Experts of a small language model.
Size: 18 layers, vocabulary 8192, 68.8M parameters.
Experts: 224 tanh GELU neurons an expert, 2 picks a token.
Below are experts of layer 13 (counted from 0) of a mixture-of-experts language model. Rows are named router (the router's row for the expert), up (a neuron's input weights, with its number), down (a neuron's output weights, with its number) and show model dimensions 0-127. Each number is 128 + 32 x the weight over its row's rms, rounded and kept within 0 to 255. Numbers have three digits each.
After each expert's rows: a language model's description of what the expert responds to. This comes from a sample of Wikipedia text that the model never trained on.

# expert 23
router:114125095099171172140159123154100135168151165171144143066206144185141077202127126108138157124175101134133112107083070100153111162061142070134070174131093195120155148135164124088171065121151180110099168146150102162131161100137102131096098131163137109094120131116147104121112134122124121109115147151193089074101143203104116098113091165100177117128148130146113137119160178168180174159072
up0:188130123130110122111149101153118201076134130196070150108117136150139119085120232105115132083144105149202142152110092090098138145161141144094143111143122132097137164100148113116169148008087089190168187159170081172089108153141127152143155132171137156152194053117144152126090152143106132140165092104148104079084132137153136188121163159129131157093091111108084151112084114185151144156138
down0:149134127125094184128078143089154132153157125131155106117129127177071073183152043163186114147173155128061089165085164149097169067105063137137085162130153082143085117133177121119178148123090074104122076107080128074132147191142106137099108077194097091115088161175083169140180160119161190148176137129053154150110090149116199142146154065143144105133148124157154097120117141131114116122127
up1:111116119130077121221154135086099157137070144174126145085149132150141042119140168171096129100142146143130142136128084124102112156120184094100116096116067135132200136056147106097131092114179081061129133135134113144105175126117110173095115129146155102130141149091132095126128184139097134081173115114138162177108164175121124115061116163137151124149127186153169155150163134158094143090098
down1:180093174062063111167114138180133166156114119128090109087118151132118130134118146150112159126156109124127118098141094101105114151069138115112087162140151150115049138160080106150138060127123121137157163120104155111103097147117133119097224176166059161116135137143147162175159126127074126104142112136142144134132142069146175193135052142164080141159123109128147131123167169106123177085147
up2:064149183079156140139127143151153089099079072120138088109102100078122103142139145071124147169095126195118101130111152109135158109197108162021159144143106144085110122128142146166142157169161137113075142188159130121146151146116137134128117079194180092144140120071164156051141121100149174127085144111097122130126088102090159158113127141116095112164132135163122146113106132165083116143135
down2:121163100189157063142096106123124115125119121116149147151067151142072076111159126114144108098155134129102139124115126109125126144086117143143158086134093071125136143151113124172124133103089100190069161113097179137198120132136144095177183133129173122164097138108128095119108123204103134178147091110094153119094204132127136138138101095099116110091100137150200069047117154139126121128106
It responds to: First letter or syllable of non-English names, often South Asian, Arabic, Slavic or Dutch, e.g. Yahya, Jagdeep, Mahesh, Korova.

# expert 30
router:120121165146181133129063077110092189119106205137118185162114163119099128131123090114126140078060074107153117142133127086112144145164135135086131111187135177067116155119165118112117147109168128110109105180134121100181141099173086155144083081166117169116107166143066127127121105113165115099175157074127090201106112115112110138068172103145124192094121140089129188095080092091132076107172
up0:091148140143100130167164157132104194175106179118156147113133151123133110076181093186108189122096148100139097135092115149180150116130169154114096145131109113087127114161122073118145088099165159128133082080101167214050131128103151141147143135167120126174110166208086066050107108135091097133166157129047132170115142084077167090132199161125183120147132103169122110110135115086107109131095
down0:136145097124161114127138095154135125121143068124104088127116139149145153145137132168097094134147137117142140100141184128160153095108136126105191171143097056166151103073182119171104135101105093109179151110116144119142112086160094150162074142104099091057129104069121135119116138096189114145131177157132152189129236101161165105133194197063111122098087120165140094086163136123158107143122
up1:061135053137180109108132135119122147090116131102120165152133205163075114160072091141139174128193182177085190079123155133148136143101156132101160093125131118095088138125124083123133160168138124105116101090141147215097141097121151126127140103150149185103106165121152153125151124188110125104085186104087167121069109150134118144085177071167106130167101152113129111131072145132064137098077
down1:202171181141136140122128127118160089135111111141112138161111070158223147139194096113153098137079149158111163183117077195147139131190106173109132116105102144167133154091116099162096153132107058126134121168156161080177078133099079027053108132120124096099135139118074117104154116069093102197124143096123107150164170092161129156088116107105160138119133100075097139138089183117169111134093
up2:124074117157075073179123105112112115116054142105143101168173119146110091143158109169134128162098085113182130132117186163118188102096133171150194132158146134143154122079125138092102098060132089074131163141179122116153158088160087075116148075137168130142162156110155129071144136148136066144194073112148101125182091132104191099125166100161122156112110131150132129188157109126116155115098
down2:087167124093191178115129089135101224127152161154144149088098109072100128129105192078078128093089115129135083175147192134133151131147157113097141130091084120092214121164175174129143082167126188063142109079111133117130075115138120147120022088146085130146178067159093146152090079130069161127121159101109098112072105140078119162142161153128114184187142170200137123114124123094156117141171
It responds to: H, h, g, b, sh pieces within words and names, like mono-h-ull, Pi-h-ole, plus Thai or Chinese bytes and the 1 beginning years.

# expert 25
router:145096145184154159118157075149087110136124105116132106180117094099097094156137109105132140101148165136105141133157076134177173053195117108042109156152151115139106172157149126147153084085111156075125148071131136073130096166103094189121134109071160168109129185154100182101149113121158124105076104120152114082185158144097124185161180148111101169124129126146180151107193112158135109086149
up0:165091142087099156128086091101206142140106153142099122175084087130159148148091133149141087146134100107170095101138173136088142154114079115125123090118107113119127167151139160147100160127174145130151116192153155098151081139131154177122119141174061083100039140209104153111168187083155159099085121106148074099160117128073140087140106138150153121145113072117124182173118103130097131125108
down0:184096078155132103119130119129135182148164101073136135095140120149187096111118123113124118108146138093180120095107089103097134142060114055127122081198060131143119121153114161145121181120094183137145098190205123089162148066144118196146091134118104083098108167153190144150120150116059225127119147131100109144158077080081064067146098171114138141176108112075122115122116169090159109088108
up1:189007121090144110131125040176107121123179103190145112108101061153044156064105079147126115132117150133171113139107101154200115171139124157095130166137132119098137137132120087162116120059060116126123126149079116100132175116100143153135132141177162177125125145155138161128133158127096101147128078120117102132105125126125149174114157125125079101149114121125150090118105140080160166140122
down1:135122168154090171077130081125111141059168163061103091087154093138116188091184111171154130102109163151132145116141107121155073093188160120131075181128182103106164110083111146155150082151107095075112139154173159165165124106093147048098134159134109131112072103112082115150111119052096124130116093080129133169148158138105134156103160074146145165094076093095129102187116172126106117106169
up2:161175091098162167172138106123088087147156161146192123149159120122103123108105115098164115149127104091131190145148183084090099118173152175134189137131059117119142162120202143112097140152093128083131102159137137128146181067083074110100146099133136074150201144103203137153131108047111096147136149137131133090143077171120159124119119096158101161129120138089142086109107182178071102175154
down2:169114145159090130142067129148176138156089133160102180152126090124158141169087138148086135137172146171135104158104159106118185161118173151114120116139097131111191139107113132084142165173113136162106101122140119054093110120144146050184159141098121135121115064105064116111113136093123145126177134130088158132153077140166170134093116196133145131142097138161137085105094174102095123185119
It responds to: Opening pieces of split words, often consonant clusters like sp, comp, expl, inst, m, as in filmmakers, installed, spanned.

# expert 22
router:157137164118094118220120116146109115106130150118126129187136133077107123166118163121092113145215153137141145078129127160113028165145103161116070088137121169118124103110134127203103142097123233143119078092108141119098138146188174151209150118157147142134193149176132082151130084138075143141195121148094140116164123132147106111128141140146129165147175125152173131136090110120104126086105
up0:147124140126151126083136101131101131113157170155080088156163119114122083181103140168110083093096052154153098132168121082145132104126148103063126083094130119106098157085100152122139072141082185144137157102164127187126088155160039167142111128137129125076117080137042105146096111176148147111096151152117196118128129150118113146143097097196156141171148088204152192100098125097100098166171
down0:106125090107151108152200109134139107103065107115110116118109171144192134094110094136069141198151163140151128116122161141109176130159131114180085194179092140151089137116137076115074127147108117120120121135103156110150114140159100078127125084113119137191089119087204131075110220090102113132112117130101122135120144107153147173098140156093155123129101167044109053150106141210137137153158
up1:111131148129188116045122110132144164105097066106078144085148097119160117133063129191086081136134209124113153145130119080143117128093090096111119117182123134112109184096089146084130186158097141154180144125127177137140153140193166128072178112101143145146101180167092143127122130128129156149111124084179102139108141132153119187161071141085138107082116133167122174124150199128111116124172
down1:102090128142115105118185134153151130181187137124200104146048160139088104123192137048159141140159057141191137061115133157125146130126145120139149130122091177065158118154169135117166086126206079150079125183146129087148083091101125128124162148132118164146151156107179154120146134104139144098162104146090126136128078106142174127082155116147087123133188116106129055148105076096132161103074
up2:173109125144094167162120101119148098115128153123141170127089180144091146145099090173128137102135143137157133165096145143092122146185088141111124112146101107127149100103070088166126154127112136134102154170100145076101124141116157104190171171123096060095085198165029081135193093135086143158153185165047194087114082154174190166115133113087112133126159160095100143177144146087074042120097
down2:100144046164189128104106143155143132161097108151159108177101133114091119086144099148124095118141060106147133151121182141125165097102084135117138152143121178135111122167116122193118157077119098091146137166148136155126124094158151079102140153117119184206111135043176104161117187201160127071171145143150104085061165145117116074171118177199126090119125110109146205142086118178125069189085
It responds to: The word the after prepositions, sentence-initial The, and the pipe that opens a table row after a line break, plus colons.

# expert 0
router:122077118172096110127155106151084122087131096126108170189198132135096127135156111124174139156126167150093142088173132117124155084137133111175070121185059141184175109135114136074191083159130120134126144063145090153152125145141122097077128113125147145083087053183123068107081211134116131198153159101110174127157092171139114122083131091133141126075136102092049098133087128135136115061184
up0:156137110134164144132101086104057144131169125122096148132136166119066140154159180138158043166124129120104134200086176161134136129093134178126157127136169141100125145170139109148171147107143101119078222092135098150154154117065163157092063165138075120159128157110164172075133123095108080160125122134121136150184130138094155115082089091176163113061142134126117114083174123169138074168106
down0:180113070134123115133118114108149106162112140121126113069128139111119115152091101151181136131211087152163135201084084154135173116132107140122186158138198173114128116172083113079124125122113133225117154081157106136153147121164124150085147076121088143110072082117122129107163087159125098126121116118065083181140104064112172151162133174109067137115116124050117135112151123143119072152096
up1:078128109120160148105171128133086105150096056115142127141091158160141108094187108159179191118133128186112146086104166153148128121107104120060130124106159108138145110164171169077117085158089135137120123124191143127119141164177191186129172131110163120169102124166125022136118106086081179117146100171057132165152153121101136120109147130089126099119141120117200145128104081117154075109128
down1:101195133136124127106137156198125111137136135112133131150085130194167110114098163112160078114067169064137111089098109136144077131123147150175082108082165181084117144121109160102146112082104138115161081177130103136136085100129132157108154134096111108123162092167155121103113125116134163107078152087137109121123145133101173181114163242144099169110106110107122075094120083086105136095107
up2:188177044089102111096085105126127149068088093096118153127133137080156165120097084151124163111099167061104112173094101083140122122171154078137092137129112071059108126088146089099155134182141144131093090086128183164143099127138160136086154170115150151165124116095118170164114140079098098149134140107148108197077146154085159093181151151098121170103101147143135121124134093166130112124123
down2:131077060031119163163137078127080108060047110160149162168152139169140157134170105137146109129155132100140114079109159141164167149135197156125138143147154134129176141114204186099148140125140103110138109039079175097142130133095066142080144160126088148159121143095154161109115141099171114137116063098155152148056174109167110110144119147127135094154072141140138149086134089157068131115148
It responds to: Opening pieces of split words, often consonant clusters or Latinate stems, such as pl(aque), cl, st, oc in Pleistocene, doctor(al).

# expert 24
router:124147080139125160149120123150050096158086211123110127092164135114132144147088167145102099126139139201096099082145099115186149121154178100105135125152163135123084098119172150168135100139132151179153129136196182091087165095127145174052068124161154037164114112135112119110113102072136120178116151105165133113134135132121119159139120154145147169124054116162152112098086144131123099188106
up0:148164170151143146155084091111136121131098101135102113140120176124154132084126143098147126172112088137147100098146165126165130097107129095115161139183143093176177120103146168082149203160172175133102122128138107105076107100159109164185128146147106136107119074170127151138123142109134091096055154153149112115063102139112180137090179160105106124107083092102140111156168128070109114102144
down0:146178113134153124099160147112097121165229117128078152124078105129106062150117178160167134111119122149126125126151118106138141133128119149080135111083128135127170132156123150167097076122160154155115096092115136119044128161133118093126171107140054148089160102162119109188170081161076121102168138061138104125126101103144203127131165147082133113133120172108100185102144142064143146205126
up1:159123079115166121102136093123076110083078093089199122137096122122171140067125076138134094150114172147174148119136159081071148120115158114131095156161068147128144120087170114153120115168097162119090153096153157130216060106186116149134105119121088138137109148135155130145142162138135054110163130169115070118168180139190130167184131130112124101107143084071098191170139117125109135144087
down1:137129142146054128120085173155110129198095148068100177181123061144071134106076182112068149178124182064108102132125116111180169117116109117111154133140126110134159166084135068166114093109138142183172131177134076143151106130137116193105153092149056146104096098135146166152096118090095149133142117068120091138132098087131113119149160078170114149206158141129106135182122109144110178168148
up2:129163082100143145138055157110164166182123142119150117166131101134108135129147114137130127123069143161147146086149148176144127185172189075128127123141129131170127115087111134095105132110107178127162061129116060178049097195168170141073197120148116063131092184071135114071096157158151156140111127106096156121119142092089157078088196189087145155103129138118107130129164104125121104084166
down2:127119196141125139151136143129159079116128158097156158135132103122162117095111103062080097135136109100182151146138154077072104111138163098174147144167162109099160192180159094172126128108081163093088067125120123088123114068133171061147083119106193108121148116144143172195138124208123078093101072160081114154087214114123141162150058146085108119113173112191128090087113120166084144178039
It responds to: Capital letters and first pieces of proper nouns and surnames, often in cast, species or election lists, such as P(ointe), Q(ueen), Bar(adi).

# expert 5
router:169132125117168189086160143163153082090121135115127117124165137100112160139152137134236091095155140134139083108107144099131102126120119137103176168139162162108104069097151123110130122145101184110141107186135150174163105179135137120103197106172106123126108126114156165142170103181090094136104136110083110132117117059116216149137210096134121077113133186092178146158118130159124118119167
up0:159150127097176088182064143075168159113124108124121132082119146103114134093119088213133088140140135121189134111149121096177112079164098089135163123174122108154152097109167186087213126143133167123231123073124135122154100135116130126150128205123129117111136176152096184132105099086093104134101083148105157049108153184106151169045080149114145164129147095101141158147140113146162156144097
down0:138140120134102172158125145178134134087154111094144123157145080122143146156161096139127086108093128161162102169140142110111109193074150097119178066197166088125117134121144158128139158148140116147082150108086166087126124125140112158107088157096064162092118093089128103154106150067151136101137140116139164168160175147169172149151139109104117118171112181100161137124107117088112058148119
up1:132086118169133145146155099073128165202069095097085147140137117095118074106098159113141118129140110116078097107113131143135136123163154137160165149153185103102106180178120067113145048167110086136124086099081140174168104146117103161123151187116102162143160131072113136180154144152088220106140096135173144142077138094156162106178161119149150148145128099076126136067139085138114096112116
down1:081080106162063173201126112114180145065203168150139059131114137118098136130206088080157130143138131095171173133120085134083128126099165167095148134141081136142136170121109082134076162087130101066118143125156064077145152136171154091174100123175105121166104119135135101131065096078134128108144111117138139175134168113111127108167130210136132088167150126179114138153052148156150188080141
up2:169086203125113182187143116120162169156123161133114146050137150130144115113102136148070179118143124068151143108119171106171094148110196164087138112114103164121176096115135107187099107123175118131104100104093114098125145098177093136111120173122136088144079169098112143113152183073118127123098141138112156079126187160096151142088148106080124165115136192075127117139144095157113163113156
down2:094182154081102135081119077137107112138125139155077102140158120152131145143093159128154091151136095121141095126138134153075105129179112173140125102172103060136116109113152175141173093113100171177172076164100126135135091081067135121130128136104228122136071112132111099165138097175125187149098124128132057208108072101132148175148111125150108100106138162130150103086099127095091154162149
It responds to: Line-initial hyphens of bullet lists and pipe separators in tables, plus list-introducing words like including, featuring, Best in award tables.